Experts of a small language model: 7742 steps.
Below are experts of layer 3 (counted from 0) of a mixture-of-experts language model. Rows are named down (a neuron's output weights, with its number) and show model dimensions 0-47. Each number is 128 + 24 x the weight over its row's rms, rounded and kept within 0 to 255. Numbers have three digits each.
Before each expert's rows: a language model's description of what the expert responds to. This comes from a sample of Wikipedia text that the model never trained on.

# expert 30
Description: Commas and closing parentheses after birth years or names in lists, like born 1970), plus digits inside table scores and dates.
down0:140113138132113085128122110114130104144084111137122164095138100151138114201139124150127125136117116112127115134152134121079124165114152109127118
down1:139105084141161120139118147128098101123161122114142095112131110160137172161118147127111184139112095156155126121118100105126138072127133116115105
down2:158118127073121127103151160128156137163120105144111117131110129172160116161135128127099141131142155139108109151140128132147106131132184182146121

# expert 41
Description: Prepositions and linking words after a noun or verb phrase, e.g. in, for, with, to, vs, plus family in species stubs.
down0:125123140100163157122130155169166108156172135117176110101122127137130105128060122132145100111136147081134129062126171142150110120153145091111094
down1:138118139160178099128124096131121102146106142133110168102143125153109160149109113105118135115135118145120123183113113147168158141124157124143130
down2:120157179140154123127108115102133141151096086076146104101127149124101091080133135143109086135143099155120127144107109116135202155146157108139132

# expert 8
Description: Past participles and action verbs following was/were/is, such as led, appointed, took, and en dashes in sports scores like 6–4.
down10:121114128077142150124132155152175126116126117127124098130109139092164124156113120149077093100151107166133144138098121135117154154165157104096134
down11:140116122116114158110100115101157151116191114139160161110158086130143126128145108134129117152132117142086112128104147132124100112107106146167171
down12:123148116175095129133137134106172110103181124092156159097136159107100168129130155177138125120082125144127158173094100065115118127105128095107165

# expert 40
Description: Final digits of years after 19 or 20, as in 2005 or 1959, plus the words century and -century.
down0:114124149154115148127109138151131102089110104125132114104096135148134127135166120129121142077131102070089141139152059144094093125150121126130150
down1:154138119162109105109096095138138140129117115128144136140128130161112100152148127070132148130128164128100128179113096125123158121201139111107136
down2:126112091157155095115126140148131093122141097135117120130130114144148135152126143125147105114123113131103143152124138103080100157119140157134086

# expert 26
Description: Nouns for people, titles and groups after the, a, his or 's, such as man, player, member, President, King.
down0:132151104091136137133145121123092138108167126123160144112143152114129121130152127114175115162129117134119131100114114111081124164099165116122111
down1:143121145169133145102103097112147144143140097154104116106103083141083147140117121143096067179134146070097143111134141138146115139107131136108095
down2:144121133108118129112111104128118115091104114129130107133097120148107142080076089134104148128135086141110132132138125165131115171133098165155091

# expert 28
Description: Inner and final digits of numbers in sports and election tables, such as goal minutes, vote counts, times and points.
down0:160141113131126176150137098137125171134131124138134096175144143137137142111123135175159119135150123170138124111101102133166159086118123091115073
down1:099166125144140127103142136179126090152182134099120140144142120152137168157097150101086101132157128185126168167141112094154097150165125169108126
down2:108116145127153147096140136158138168138136127124167098146116152106120143087101127153169136124119132128144105137146104134126105121136126153104111

# expert 17
Description: Given names, middle initials and abbreviations starting a personal name or title, e.g. John, George J., Rev., St, also etc.
down0:175119147116115147125143155113124165184146106096128130123129123121108131134127107130146152064164125146125166161107100155105132070125139142116146
down1:142132108141153155132145113105126118119095119149138117119119116123129127129134145189129117134099129136173086162116101133124132148117112105104148
down2:148139138130147139130129111136134126113165156161161152112106095138144102168089107130124202172099172163135130120113129099073125117134147122106105

# expert 48
Description: Prepositions right after a verb or noun, such as in, to, by, from, with, as in died from disease, co-written by.
down0:171094126107161136113131118120121121119147107107087126071096142134141151148109106135132122110142119130138170144127100073147127123156130154088116
down1:117100168100111106098095067135120154128135162099116140111146142110080138113113145112100117119127144139151196142121140155110121127105127134091137
down2:106155151103122151113096139119114156084131153126085139150129117134125131141123160160156136137104107126134107125133155168115165116092109123155115

# expert 56
Description: List connectors like and, including, such, and scholarly nouns and suffixes like research, studies, -ology, -ations in heading-like contexts.
down0:135142141110163153136134158112146146097113094129123120125120165102065171161143085163121128117142137115133115125152168095125169106106106106124149
down1:133133123139108152164150112149127113124151141109154101130085112204121111139112115118130101112155137128097124153109080165127153091123100116108123
down2:132129141107093099111113109120156111142131157101118128121159168140156119134094127110116134148177128131130113140153137123120103104141155139134155

# expert 43
Description: Mostly the digit "0" inside years, scores and table statistics, such as 2007, 000 and zero columns in tables.
down0:112159097110117125106106154109076148087113096135119108143141136130104170111108087127130123093138121086167172134174105134088101156146128092105155
down1:103076116102126129090124135132157121097101095178139155098119124113142133124108128113120108182127108129110117114144126163128142104046098078113126
down2:131110094085137161108138149151136139153115161129149122139112112122161122115153168146110137111081069174088149135105136097156119123128154135137098

# expert 21
Description: Connectives like and, but, or, while, because, and sentence-initial The, They, Despite, often joining two paired nouns.
down0:133106114141120159171113141134094140128139114133143116133092132093146162123133146126149136111114104134133139151150154099162153120121095124127163
down1:152152160114128126190163147119129131106164125139141142149141129120139136119136125129134130145122089137101112119124133143137128108111109155131083
down2:153166138107132142126122109125168110122142117107123139204172128125179095156145067060115149145127135101149108111122138104127153134134149123083114

# expert 20
Description: Commas and periods ending a clause right after a noun, including quote and parenthesis combinations like ," and ),.
down0:111104095137150103107160143113128131143155108128154114185166139121153087117101094114085131174096143129125154107170116137138165118140118120087117
down1:138055141110138155153057133117139147161102133128121127127101122115130083129090120154105108106105140192144151138108137126103131145126166150132125
down2:132127154104114136166081136130109106160121116083159165095133170146120103121143122131113117111158104141171138091160109116115151115134092130134119